Below are experts of layer 2 (counted from 0) of a mixture-of-experts language model. Rows are named router (the router's row for the expert), up (a neuron's input weights, with its number), down (a neuron's output weights, with its number) and show model dimensions 0-159. Each number is 128 + 32 x the weight over its row's rms, rounded and kept within 0 to 255. Numbers have three digits each.
After each expert's rows: "gets" lists some tokens that make up at least twice as much of what it gets as of all text. This comes from a sample of Wikipedia text that the model never trained on. Tokens count by the router's weight.

# expert 4
router:152131109148170210173150108122141145093129116158128102121122103105117133093085110186124115070150143137153120125165124177143066125136097090082116164147064095098183217150127105119121096082104095176106158105155115130189094116163176132120124181058119102086148166107154161141168131095167078127136149147172176162113112115171131199088153122138057101138080172141174189104113129111132132105101122089148148112145194107111175156106159102116149108108144112180087127075169116104113169125147153
up0:111145131171170152029105094101094143145149139069183128185147150130132151141087101095134155130134125155175128129175147091146117138111146176075153126107147145130141116097132112148102118137158125114088067124172136159133149137097189105165134144058134118143161135140120171129116076166116103119098138116150130095165215148149075170138175157144179106111108186085178162058100158105155101114147129108146099121137121109051083064113079147070148093096160132092127117144147176099144060133182166
down0:123143090139165121194118161148132168183112153135094079141145097102089105155172169170087101123148188141141156116155175152126198081112096131131054131190145173101175129055089140077140087084078160138121173115159086124127068143139094102130109147092148128128099086170108135080114109089141117111108106141090148081142074180146134152139088179174135171155118153105134058156145105120143107169086146066144143130115099089121142188144100155161120118119169070137098167098112138154122088091167127
up1:106147134069083135101092135155134137126147118176165116095164126121162183123089138146116161122122157145167142168155099059111139123098136145157190112132139124135157182150168147117094094115143081139068103157084110116110132135098163113111068149115123127133212159054023152128111130110134172102074090103117101075121160150158117139111101150142126104206112178123114188157165167145137132133123135124186120125147154130145115097099238126123129091139083098134137205107096094086089112121108171
down1:168116165165115122096136113147118099136159113107124105096105127119122162140124137119164121099108131170063165192162091156160125131145080123171083120065153188126138154149111038164087164099104164123113154163141138110110088185122150100126090119158186129118119102129012118147109105137122095118100131099101090080077159178070098105116101174165111149162120145161160118130144142175143100161146137150195125113132151130074132136095145151141144100094051092139087214168099130131114179131109184
up2:166160102140076099154086198136186163132137121145190137151145083181152129147085145187158130147131091072140144126189165132121071147175105128121172121141135118154142155100152152133105140100150106089114146121129114132160123128138121145176134141064144145152121083159183010089106150072152121112102094046179120170109132147155089057110115134154112102118108107107106168190189144120179069105100112115104133137128171137097093131108137121130159130134108093151215107157143087147100134093139155
down2:096139163131058109148163142139139136152136133172061163119138163157164129163112103127167146105128071097089107100146164120201094105108144140099145199189100161107140086092107146118162179178156117099064123101078092106151168133086173151103106091117121095121126070129172080148137142124154108070165137083115122179122108081142161103160176115098138162196169110150144140123121137123102154137118120112138123135101130084080078114089104207149107124192124062072196124139168089111130154137163140
up3:128143094154127126134069157100156116162083109100131154158130094137116112116108138135190131132187123162177125125150149069096091124097116178144143112121034036178135177092145162142174174146171086136131116105091091108139127119076140145161174155109071106123198112141127122159115143113103108075129077173114137157106123138174180166088149122137147094115187122186158108086113145188099117092165146110114104123151100175100079133162110137090167100145175162115138117212181129086155130084123123
down3:110142101097167089122091125118126178096093116135085110185130145094090150087122147149104116101182160096098103155200132103129130142100171178080105133071184068135152174131158136094112136137168152122179164106092153164156114219085122183077118099102172111105065128087131112151138099104093127086187110125177157114126148136117098149091120126192159100130205124163148101119144126178129159165152095117175126143125140156149045119121165152090158122073081148139097103142119145082124082121147086
gets: "in", "en", "u", "un", "w", "z"

# expert 71
router:163126169132145117167143123131095126199198118137178081169128159114104090155088078144120085172138188136127141142165086123094091124143177156093175162103104090151148111083147095126138163100126134148144095188141146152163099073126120096135156145096122109147121079112112151120085110139117149132096109076105148133163114072136150145152144171182173044081208073112124137148129128117118126176098103160135055098098122195129070079073113119154144169126113137082108113176129088066116101116125175
up6:110152121122128181084179191112130130136064170132144098125126075148155130153114132116166084099162123139127152115170134172124079145145201112092071188153137062189110213147144108122101130137157099156100141130154102100115118162156097120094145156075121052113112151099109094148122197148130111075108144163171131164117118135135129128092109115127105144164059103150119122124107138157121139101161157099151141122156166073193076144122110102091171061129112093183163161111173101105136048080094118
down6:159171100157102097129128096088104178118144105154142209121094100146090164152079166154119160108143141182163149140094167090140058111142184163139142148153127094102097138126090140157132026109109108147095131132177118133159100206073116108132173093107103065149125104138176106119143144086071098058187107118152121120170116115119092098109098128138118168104168135165111134138185137096106131095101162078177142155110109126093102139108149115113186135123204148175090066124152109138122126072133150
up7:107177189161174241124123124125138151143099128103186131152124131124141135154078124117168086138168150075152167121125133120102110086160150109061124090153159088134132168119120148218126196144095057104102154104107155148125077177163181128149141177102108104150182104131133100134113145118113107090148117191188156138097075117100108092069192099140092162125114110107104153106151140125118129096112100133168129130127129136137104103120105098089169090110118135187113222127142128086145114084088152
down7:156188104127142135095110134090105152111072128110150144136172140134112169152126151174132068099146126099184085114107103115130097122122117183101134093158135103153114063100091132153121095111134071097129165116125145176195086137150147147094181116116062113160187138186194088143157101121080110067154079153127135128111116119199127134065144149171161184107123159154095152146157093107118169084098104081131075142118112150078150131124059063115131098122190157174124125138124189127128132077143175
up8:144156150140135157114144180128149137129092128085088108145150123128146183142107124115163093094136137167132176142133155094081092080159169075063071143166071099101159175133179109166137127141101166137189105173171186096121150148161131101123115157132082102113155167089125140114086152125087101064127092165184100085099110082132085117119123095085122077162073136097149127046154121197125104129132169116178128073122140134143126153073162122157131108144119174168168086088106115107100048109117147
down8:126186134121186100116145145075083148150106180129127113108123152109102152163077116168128098031162127134127099115119178119147124102178130098102144066164120064122118094118132099151134110155093121089135166122150135159137136180198061109070209189123185089160170124142128139118077101099119086091105093118112137116086073102169180152129130179133130143125155149081153128134174160102161175128151115108135132176156086137126141179097139106113188120143100071146117134081112199101085143107119153
up9:097141210144109124136118159061145158171140114101192107086184156180139090144123138185110090124144138108147129111100114093071118103148159116140181166152119066112159147119109104196124168122134041151158146145111122116163102135128165143056163121109104153143176091141122110163107114121136133133158075210132131156136147136090115110097158141112146098128159105106147151124160145114099080130170110089142127131142110159146078139019071130077174129114207123093166160147167135098127119111186159
down9:187137090120070101175118154137177187115127134122154163158124121144123146117140152144093152136143048185082116083173107139121187163141130165130128114132153167145111032089151083113078119147131121123141101119096113100074180056134135135118110119151146131151062157145097078151107116094130084228145127114117093139097141123118181132113153131153119151107102155133152131065163114132102129146122137068094077151122119147097173173138214140122135129132044130157150078182142090109156173152124126
gets: ".", " \"", ").", "\".", ".\"", ":"

# expert 126
router:150144098167116147177196114112088104097123143095114159183139133183086101152144138111102109076173091168173122163170124158084138090171151125081176120077156126111130115142165169098053091165135111092121127089107173117107156146123137113132174123154171129110078158102112086182187202106117096070100056148134090098142163118147142078100080199112109115137100113119078139130132149114113125087137162155131127122151110106109080110169185066084115171167144139132134173143125149135147128041131116
up6:090142145149119083073145092079128142175085097084090120142168135091152107124115219125098136156176131168134195092107118101100085135175113156115152128148122061099107127115120141122106164107133132134153173140097185156089097117135081130191185097117080150124187136134080085113163199074131100097117128118148134210132123111108117154160072148115104124153115172155131118128159155144112179108080101083151142077129145108167176082099069141137143131152117167097099099153117086077065130090165139
down6:142155146161101104102139185137141164151103093107139098121086139138110120198129082131198119063113135154166172125132134136119092130139154148191083073156098144186127192098153121106186122119098203196107100085154166142101158129141104120161106151106134097156093110134143116111121109090165056112112137157096169119097166197154130108077154129096133161117151122109110143128071113068138127126062153183146096105104145150140152114153098164112121083165157159128110122114043132128069085068101179
up7:149163131100137144089115069133137092167124091087154130123134165096144119109128131141131080107185177137186145117182144113125112106172108099117144137141084107160148174152139174156100149097124156174179110159072127145138031107192157137117125120146084112167174139150207154075074144137198077110158123153138136079089118145110139073110129097141080181160171202135143111115138107140171143135102065175177113079127121114089126120136102066101124103160155175101129177115134153056117137137122131
down7:091108085152091171119117135108205117136123190108181151175107115145155117111147151037116112104125170054107135088148127102129193122144097152187101135087101103130121142173123156070084141120141130078108136124137129077115134141092166143141093107146105149071133206100161123151121141065144073126112166109113121141156143159120099118156119042127100156162139096139111140115120157142128086179152128196154118150127162062116145175166182102178113122143187151090094092146165097129111082191108116
up8:105142128164132098158155175093125127168156109188108058169169146100090183100152108154085140140180088162152127078135135114169123111101133089093150093137091113146091127145129108123138166143144124119149175180148082164195156123118134160117167190087115107202136127148123092081106162104092095109082105108188156135098057118134117170068128097109175118092134135090089120168176095130104099093112113122146104138118068134076057055083088107158130107180143126161130147121118148192120171130158142
down8:169098095159124070123150087104143156168154082083155111147175092098088114095130167129107133158174089120159129172111192146139142101087077100123194117127140139173143117163107140082128117145173153148140105109125164074108103091188115110152170070102153167120152138154157090150116112153096127115157154136079139120100162144066204126076108139028112106156115128112113107125142151173153094127143127074148155053068096100154080136121096095142133122164171141114126181144143104193087183169136131
up9:087169149115091101183166122113068129128147133137132145132177113052153098166092162097087186138133107104127141137105094107103104132170176121118182192102073076122129179152143114108102166131108144163105140150181132179124121153135125149137125134071104126131121179144104161101118148106140116089137100117096137179132144056086124133187114169121058115123106135090164140116048123134160133105128120099129095093126052104126130147101113106145179103195150156157208145123121056086085110140174194
down9:112125194149046122169162116103085152134060131111100072149133080081140170166146099127141160153079123096117131095126123110119101089099151088109170141134095131128110143199170083093127090127102110202134173107079123136101134129119099141060168119128129167108043102139107114105168131123115153125131094164124175130195182201130194090181114152073124077130086119158133104090122106121159097120131169129108193139144115107135118150176179135112160187116122123160154161107096103124160155124098165
gets: ":", "-", ";", "p", " (", ","

# expert 117
router:122106090131174159100178097100132090132146090105160071178144137108137171151083119170128101098152147159160147104115156119125062098166176087113173162104141131110132182141184091098091107143109094176150143117093117146127112139134130083110152094125133153154069095149104144127141134142114090096084105173172139084155160154120070081159112142133148082198098174113077164156092143115159134103094152069138176095136130093113124105099187060126125112180139119157142107124180168091068100179181206
up0:135123166139105112146133165120178128123138121128115160134161043075209154142157132124132127162140113151118092104143131154129141134175129088122149148114093108129159111097112120181106100194148071099124128155088183095044153071101089135112159106142115131129120172110084088224123095103091115116093097116086169111134125121151164126159102136158069143140125122098160105059120166162192120106159136154098150063174162128150086150091145125123101125187103174123142088107187113078124080152078194
down0:104132240145085088173163106105176046157093057119085068130103111136172139177140205128130156121113163119140112138109092169144099134103144140087058138141107110126115121111089116177118141140145199119149175116081052118140065108117123109111104104149132117076176141119151163108147138121123131139129144122110123131113116147144180112166139131154133158121082142096145107115083168136139171123138126134092110146122116109112104150193128159143179149071125150139216096141138113167141147197048109
up1:143104118136116195066159131125084153168091087131148104140138181135150075166149110110067133183156152101183107086142163122106141100172103156158153098154137126088139165111121163150094104119130134183099101167162090102135114080142133093152172129121120137080147115136143155095125114066181066081225134062133149158129164151134122141168123156103197122086152108078181106097192141144080097077131121150132128056145110105127120095125138081080116119159113154156107169092191156137096111095120150
down1:134141139131077110138074132135152158119089133132084175095166119147110145139090106071165174139181123103094129122167165129098177122117134120141121142197166176111107080096164178107108069176086122136124131081159129192119103148110140164148121135183149187097112109089157074132145154117185141140100095064102204201081139057185144110128154143162157138108152166128106111092194147146147156122122137145118117140117108132144102128180066076097147179122105084122109115077098077069116127120101101
up2:181120100127152138107146145090185150118111167080102063131160143134093106116150169181166111133090140142108157111150186193154115073129121143088130076158152135106199182115126154088145115129143099097135082145101186113151116130101126149142124109125181133069147094106110175147113111095092109114169132133181156143116105131146134142168128115101163109112132140107094162188141102125134143122100100117159156045107083143175119138120191036126092182111077069180159138067152096072160108073089130
down2:183111083194121107119114125102105170103133125080084142198145171114145116094165174106124078155131100120114194147113156081128108131124135128119125157128094120152098092155109098146093145139094140100174085120121185151080137104075163106198196126092128118205091123185127164129095143166069096157109103142147075090195145096132149144077132145101122125139166147045144156069138116126106151151080116139080168178130099145187107139132102145138136118129189085124151153144110162109115092151149196
up3:096099099105110139158143145138170117103160125144081052098141113114174139138107155118125131098111126071162105131164139106164074195147147087101118150086135124124195088103133121153122155124184116113087116178073192129068097101063202117181174126146092085139115143148102081148115162115117128119093092125101177093151080113228113098111170142125111046180148172164112148130151174133158138109096145127089144150174153111122086089101122158144095142120095162091103111181124108138139069133155148
down3:100142155108116135144082131089170120125131127173078105099144161162114159097136135092127105151068201089095123145125110129100173167120175145103127104130141087146099095112102178151177116167199125126090091129160124121128101119052071143136117120135149107064192133099136163160102148158098137103170069136106069134114039118113139158154152144152128155149140188181151094074170160170150158138143055083093179131097159160138149122131096094126132145080111165091121100137136060138166086174084150
gets: "a", "o", "an", "on", "k", "i"

# expert 101
router:167163108143102143145201102118101127082169141160117146144135110146131131089085136114108156075145155142198127098121118089066112145151093090144117177129111171155127125123076179111092136109093100144159089151118148098119118091105158158183116212127177087104078165174147063147080139178078108124072058099150152140134114120211091106141123116152144107115099129156078145146109110132161120089152144132138058118161108180107187116132171118039097162123098083100112125169101131085152120108109122
up6:165127111100118130112108128101140204164145137080123098098121087096151109074138156115109142144137070156136153152166122120198103165137069116119147155178068096173115130145144128106077064182166111154105142147152161135079167118121076131088113154133166165161129109096099130129206141075138083139076129086170147108078123118188136127156140186141160097158149207169121144102169185157143134125115133147055065135098136120109150166126118104138154072174117225118120142124138149151121128092099122
down6:144147076164116096140136133102173162146124054096125120169097151137163139153121132136075091089141111125094110055142111151107169175096155175159173150194122057078167106165090152103136117106095148104160186143152121112189098122186148133156129166191120141119085105197168144126123073133142080250151164128123075135127159159182134143154148101074140134112099091094117125119138131069128105128126123129165113119159111137095146108110121163116129150147089123104123153104040106096089135105147122
up7:078136172099101208132102079129151111132036115093076146168130116145167138174139143116160129161152155154168158129185110141195098128176108090174104102096130097127138148158136152112128144150160080135127179151124120115129058121143076129109199118113132135092135102117122180111124196133125125091164198143183148139142112130058122138080109099146114179120136137105118157103172163110117114077111112147143150084192132091163130131143119062134139141101108149208139196149111111103118165112049138
down7:095098182130161120128151127157114109146063067130133150104142139109192136180063078157096117141121119223167166145123082166174080174082126129128157098119137073151134185133114179094175135128122172117113119139077186158160173180166151138047164156078121075135147168151141128146143078145097163086144162163161108122126104168109132132095078115142157128127090083111137121127069108096083091057134139102131113145120133178158108145099067102148105114126159130104134077142092111173141144127112120
up8:169141169138117077115180096114107142164138158148131146156128101150141150104152143096140148069169133082113158123125163135154127124148173141134112089129103084184073109127086150095111131160088082179136135097184121223102085150135102115161155145168139134194126175121115094123208148097088091099081112161094135101064100044146119119063157216131152132099119184220089121189165091168144112120141172137109111144142139180130121129116132109102110153132107133114117093151122160117136125111136082
down8:109075129157113095098156105143172150141163101129110121125096141144118180087146082110134130124090116145105087088163089059118152206112102151156156150114088202121106077140143109120160094111074105083137102096098125076130154052153137186149106143157139160115033109134122106090183064131137163238162122109134119090125142137146136113141135119074185124142130117130152124130123135131081163116157167163105123127126156171128157126168140140127141135178033093173119154148096121112163182176114146
up9:139186132146126223133190134129153104105138101113095044147143186110156155153114147122202076107129150115154164127174111109166107126166143176118139120147178139127106142132103122187100089116115074100087128147097153098181080105107178097130101158149137107180152162090079126065113162089109104089152113069102121080102090163106158119165152194162108106160105107101088125128141147098113139155097168164130175150131104183147098091123149133164206171122100172094135118159149085141137148092089129
down9:132128151113138115172127135161110092112176163202148117085147136096106191099138150115118097086095123170115188166097150117157168094105136154163052121125117155126114195151126070137111125107073079105167110071091101129133156173154109169171117066143078160105156106137166159059087159160108165096140122108163140133130094142112103173151128131133106168111077161140102162145100046135176129155126132107194147057158109092170138179163185089140107098102159125128105156114114166134072114129092106
gets: ":", "==", "===", " \"", " in", " =="

# expert 52
router:111188103111136118063170141110137133104087090078184124166157073165085073142118188119140168119138145161115153114142120156134068140097146145066106179086080102102129178133135124174129127116165125132153184159171126127117145147143109173155119142093137112182115122071138130155154163133096103062131098096193150106116062085128159138103121103133104089118176120145144155075153126174105145092155139102148075066089138161143138079087110034083171116164088172114115104137150148113173079111114120
up6:130175180161150136144113168068136094147162124194161162144191092134167151090152085116086143095121112129118144120105133117126155109175142144151155102060099145103128145096170134060105196145056094163127146176121153164063156135159095158149145139098126103168141157136132159104153154108117122112073148151096137125073074140168099069128126111121083164127066083113126182164145158124140143116157063083128139136125141128088154104130111162132111200150183074083148076148114097111129194148176087
down6:133074139152135107088138109093103100142159137213129105094143134116169207065127129163128113106137119151133144100101057117134163117150112148150131098157157094111081097156119143081122134116123072098178167089145154082164040093092142109154115139163153113082136161194126152139057099094122127136100113194118124151148155168104153110146109150136156100134052120108093083144165109141118046137112103119109168104140129147096144255171088122110139125158131159121130140162159151153126125157161136
up7:117098116130158139076201133119131118155195140161112106084128189142122131088151109100173123157164197117156109094164106124154106171183072114202130101177098151141122071119173137117114150174083104071169130177132149100152132072074094190131098195088141149115120161178086137118151114132146102163100091081131150128187136118114094079189091129120129139111097126098104153146183137178098128150099154121092128086117123111062124169122119073124146187128082127130123166131138162131143175140172088
down7:130129135078147105139173138148147109142204123130127146052142098103054179200089120127045109154165168098114140112107134105146101150182085078131127088097079184122117155131162153101160131153185123098098104175200134113118109078070131115135146133073143062110122118147146159122084143156088112076108109146151102102222131119160134124164103167130152183179094098147162148150099147129140146114086109127121139089120094104128133139161151123192115184160102133130128076167110084133124163107168108
up8:129132104125122109174149100131106118166129064168186142153153144148134170093088107131078130091140166125145124119120159102144113161158162111181157055114109079109150140109103149035101135167073131209073133184144117144145128109137139121102063178066130113163136120119155136108087091094108120096083125065102107132083148117179153135121147186099126106140109124136138144121081130155138078116119135103091135135158110109118176205108109113149153142107151107113138162118166138196051111111239140
down8:164109099140089188142111129167132148169059122094088095147175136168076138149085162107068144166152138152176122109153190099165088122154091097094174137117126105178121150127087115096102172107145132122091116172145110180116137097158114174112103124090092101193111129106138105151173097108087084091131169082179168171112146121087099175134157108159142071113160184155090149073073104150110134113066118119148100116177099111171171162121065097158149097131163169099144091139181148163117121156103113
up9:143170129145111146123209114081175109157164138143099128155134109126148144153136160143175137110136185126183092104182136092113114102121127088133166106152146125168105069135134111045058100154131154158108125171169105108165094145149191133105063198154199172156107129106098095086127088077118082149130097109146071171132109142121097141123098133089071085131156167115144150123101171105098139165112113137067111131141077124142156192139161079082141102166100107148187117095136092194147107125151118
down9:194086141156174146113103052154116131131137179171083149074106134060117165168097132126093085134147143087127077110089170132148169143190070096124149121203168153158105153055149169088144174124140121110115110163166114140153123096110127108103140162126116135094135150099165136076082151149130097096105125067175151136153127203143108123104148147121173105183049162114101088131147168115095103081091163147122151141133105071133125200137145142165112159107137131109070110160147120177106146134094114
gets: "3", "4", "5", "6", "7"

# expert 28
router:093132111172129119124141088125120131106170133143128080140125172129133116167111142087153101168160152151099170052170108146122082123153196176157075101152141144075148139109098129147161158185152094118123140093156135094114081107094116174154072173059168131154086069113121087202138179095130111081123162138113122118098101138081179149161172165141120139120168158080126144128148109148110086100181151077198070110167129101182134109131174138125157146184067120096120098113136187151081162142118145
up0:145107151173151134081097083143087113107098111089174130097134121168161099137117130136143131095119139132157128135122136104180131186161186114105073112118140122187153145126154095103183071141180156170110200154138136145172071132231103123079088135086102096113098104131143184151136115134148114111130108139083138128180106135158118187100198157142172137107111077162110159133159162083128114167121128136116178152163127130088083188136038065092134148096130083143143139179096124131136153070156115
down0:067142174172153096105159171112154162168092150114154129199133156125189159123140152146179106128082134139164196136113082154091142102104028098099140110130107138132103130170119113179078170117110095093127179106129124099112146177084076122117134106150122158123131144122079133121125178107094155111153115094100146138069110084162170107096113078134116157114123140062117176128079152100065102152109114122060158130203124195134141185154120165123171152126100143081164194102114150144130138157117140
up1:153167139121152189147079183083117148180135117118139119062184120153106088123147174080138079112119152117168121066128141138190084142119111119131163133056146110167123153130106089111142125109148054086183098168119180145167103081191078080147176124143139132146198093070086162180156133145076151115095116091119109099093072144120126086107128131126155124142099130117059177158126154086075096180111121133120137163162143176126095102125109099135133128120074108113124120191105165125151144084119138
down1:088129157123136136154108128039116131127054111115136144133148159141139073134116106145117130106143112155167094169062107147153110172104116155117077135066108105181112163144103153133140116141153128138109131133093097119128091074118152118097140103146115111201187130145124154189102142185100110075104185116100135151106139094128125168149143134183148162150157172176071180092061191166135147089120111065111136134091157074099121190089133129125133141154089170116143088162084078166200104103104186
up2:104159162122076155114106138144155147097082162130219138103130133111150141102108117083122128158166143100138152124110092150161119094135139070065151111118096045189145152121171111090137104133136122177077082145108136117185141126218108179112106191100117111112107108139133100175150165044130095072110079111138079157128128108203125145143135114164180117121119116103148134108150183122089120092083136170124108150150139084143117168123119065095133101200118103103123138192144065144142083148138144
down2:152092170151116105161125111142151157124113131091107138122133112119181138130157142081126125126128205122095163151153088132054112102141103086129134127183127098137081159153156087075106075179162197104172123128093153088168095180120141089102163098124108088105143097173124136114136135116131098108091111059148097103114147093167167120142120140133131168155049100113188127112156174106125115134125128163089143157209155138112163202199141075122080106098162087138056154119167097129100101180107175
up3:110189104108131093100127158101175170141161111127160150148173159129093087166096072138160162153171130108099123138119143137092065084185138109108138166130083127111091124130161115114113134154115078175055113164156112153180148130123113116118131213097119078171138106129093103173150144139100100101174099088156095133107139151183110122100119148137116136060162115137164176101089134190150166123080133156117100124180120111126156173080117129093198072184115175153175178129189115136136102053114109
down3:181119168156126147117118131138135062130140090118062199134161156106142190122109133095104171169172119135074099154172122114093153125117157084205117158092178143094137095091152131032149165116138183147085159160108134072089114126169088133145164104159107159084161088112108121141198162141189097102085070166131130096103109121144145048135171091136168121152122131116138183121165118142074092133135120176113149096164100121074090075181134103137120150132116121164136116094126119115126125133141091
gets: ")", "\"", " University", "),", " team", " season"

# expert 57
router:124212179172148092096177173125131159191169131098139115125198160094073140143069120112162141143137087132120141104107086081148085132124145140080121080056086121122084166108132113147106169149130141174141141098157194152062172154067164141183110100128130121105103165106155165134129133137200086114121147176129073144153123037178078158144160141119122067088136152143157124088075120087118092110156141095156089148135155095129123155120093139159133109117156128121196140129144113144120108129144131
up0:107218212161101153129180129107136131180141102173168141112238118117128124160093152185113103176086150108110100135155150174076119110124154153126111153100200140156097125120080105170095137097099179150072119211095124131125115096106150133153131135126083117142086132071121120169138123097095148141088114153146150147077076104098092145112136141160136063089161131095128122136101113114169141126139076117119112042147140140100129114143133092145097104170143099190170091125135113117094157152073136
down0:119086147164146112093088122090182155132135090166131095133071168131126154061128162086149119090156137160091133105083173113062135127142153164137133095130118119174125137086176109175117090082093108067165116107111121073148098107110074129174123153159116162102064185149137100108115097122171095110101146069122069140136147139165121173183115065091190104110156153102181098127163171130121120176139126127164150157118111107114094199175086160153153166102064103096110171094157156149122146162142161
up1:121162116190116138037231092083139143184146148133107121151151151124106095167132170067071154129138124130121090133145133143128100125147158118050114156089125069176132098121069109198089129136091125151134137154141150137101144115183154110127154137135108156123105173168125116187149117110128109143088126162168098117153087103196108131163145142132089046135136116115143171089172148069109143125149170151101104099137168153079162087119102112124120079146147190131148068141109105121087154141185173
down1:105107165142086133147117125114171076111133100104089156085209139138114114164092157114122109129107162147193112184084123184097088104149126139168104106117081120116127120134092098156156151154168118198151154102092134130164157122134175123088114157153088139063086152089108092129110154138123178120085176162063196119102098168128095169090111119157100092171122079141134119170138118117153125115145135098105149105098131161160164160163090083126194169088141053140123124087090137134130160216083072
up2:182167127081136113133107127194127168114169091106183110071131088063154168161078111166095129138146101122171127106143102096118048116131135110096109171159105139100124194119138148074073142127076166168125082144164081119138137096082153191104164121108140121184144154109155138112142126152132083081089140134209118119109176109116129140152130180126134096155106174099104179188132121172092118120119091141093108155085104128092050130097137101141165073120130175107116097115167152108093106064136103
down2:218170115094113084138140132106088126146182155129141158173134114151134079114111204093155161086133107083100102154179071119109147142137085104161120138123158127158122110118135019151132165180135074106157148050086069144129148143163172096166142116081148119074166111126113076172090099207185134140102147079123157146112110122117127091153108130110130090149114122109146101136090163125178137117133046133122154117144145129125177173123100148143101143157106118085182173136123132121156074126145168
up3:200157133123087124212135133143152166137105146142154170134155141115099102150164100159084142102129108104161110111096226129160112096163181144133149105129082144171119108071121111100166138148134100137163158184138079193147017136094140115186164179113088158130148134159136087070094125118128141101115110137135076139147112129124126135120161164103058095086150171113126173105100164125166120122129146112076168092187063126079110128118100147133137156151144069103179102135157097141111097076147129
down3:124111077153140107144133138143156174128096107161095072136121170174120164155107120100028138088146097099161139136097185145124151138083165111165162125110158151149120157120164127155129143173134149171180149066134075153148079122161162157142144183162148154109137125112130157162099123176117152130111085132092074148086085147089122114083179060116108095112153091076133080152124123100095091124070143130141112131131121137069129117180098152104171147084145164059163083111113143227139150124173072
gets: "1", "9", "8", "b", "5", "m"

# expert 106
router:125138187141144130089152098132091160124123074111152105110121101123112147086090156171150130145112158147120139129141214142084065128186115117057180142093170100118125193059139120139061109158089148168122135105167158126136120131171143133106173147046162150147110087053168153131144109108166101123116137133176105141110153109092061157150151177149097136133123164135117166111118140106108148097100145099145137082138170108111129145135162094099204103181118116141184088089223129099091123087145102
up0:172132151164096175122103151147157147129140074117163139170135051093162073144134104155179135111133130124133110140119099125068125114109149041125168130165151134142091151165145127114123106143090119104075047121111092104116148135153085128190118150124147107192145186130110090148073165071093142109149080112115094129105090121181127141113141088145159093188192089140133154147176107153099151134128145168127077092065133075151103110073134148137091103193094088086154180146094108174095117158160105
down0:211082129182131118199130160126101146084121129103099144124127103135099149144120114123162171113114174160147112155113068123094157208127149125174146125167104134194088095166137152076134176105152164102112121135100101147090135160148076095139101150161135163116149141199111099098064111085061117178137132075083098129068110146156149122180135124077137138159150100095146088180182138166113138159117090138181145177080121111135119117091135096175071137124073113138108134127093076089122116172173145
up1:134147102143086097095116157170144169162140132161118093112153113079166118133116104077067123098131121119133101117189100138089143138111133083098165174160098126164160183166171115144109123160165038175103124109145144152040142090107176118109194096125072122169146159139145109183100180095102155086185092160124151116076115112095114084119173146139115158156104131178062152094179152145154143137126121136096110055116115102138099167138195075097112127148116152108079120176133134081149108141170116
down1:160125145142123058115117144131096106101099141136137129074119120178144143124124162132157101172045132113183122140107179092122128119141112100113071070118142154169144092094121119106191166094196088131109110104115130137157255104085098105164076124147032153100149105109134197098148169107115199135180146121139178151131174119116127146165143139096148146117120108138130099152071112123170127131125111146154119163107124122074073109125122119152179105091117106184150101124166156172089137134103102
up2:101148103087151183139132126130083097159057122106183162119174113137127112175102155091136144144116073139115116109158148097061095128158135112086141095103129123179101125131142100117130161106204078122107132106137172127160158149160164100158147168056131126095157124133086104117139155130112127079082083106162038102175143163200133151059137136116137104146126079204144172097148166151186157132101118110093098135129100135112150175128131163119144084166167079154153169149107131090153138059070163
down2:086151127109075112132085094128175076136102133112083228133148166116095154111099140110119143079184098148134169098171145107066129168116127127080095131119102109116137141142138124063090125174186105154133152173130146164181155181168084160150122162100130120120159102077079128060162148126168112149162126110175119131152089139141102103106118172165094129100124089140126155122176113185179141086153096173156096121133105200077117146098111102104092090143120126160179136200134119082158163121068151
up3:067140136094090131116082161169143182123038099161111155077175114085161148139103110112133116056138091121156116135107161111126138141107127163072102142148092175158122183101139120177107043177176073112112127111159092040088095126132126113132187134070042119085157159093171103162087181133111137110154103151172095124144113139140109151107117131102101109121118120161115145089191149160181114121172159116134105110181129170098130126122099135084135190135149091096148153142118119125159143083139138
down3:156107075151143144152137140121142142155156134151105112168160097110090100137133152181150115166084136150188158133147133073088211097099146170173143126187142093128131151109147113093105125107140103127206119152078109125109135141132106170148120137169107104110179079143127113134088152122178088070129118080095159129070114146105140117122156172079171130111155112094105121148111227148095078156127135129056116048132089135126107067164104108106124119157105155103134138228105049151106144125175134
gets: "a", "i", "an", "h", "er", "k"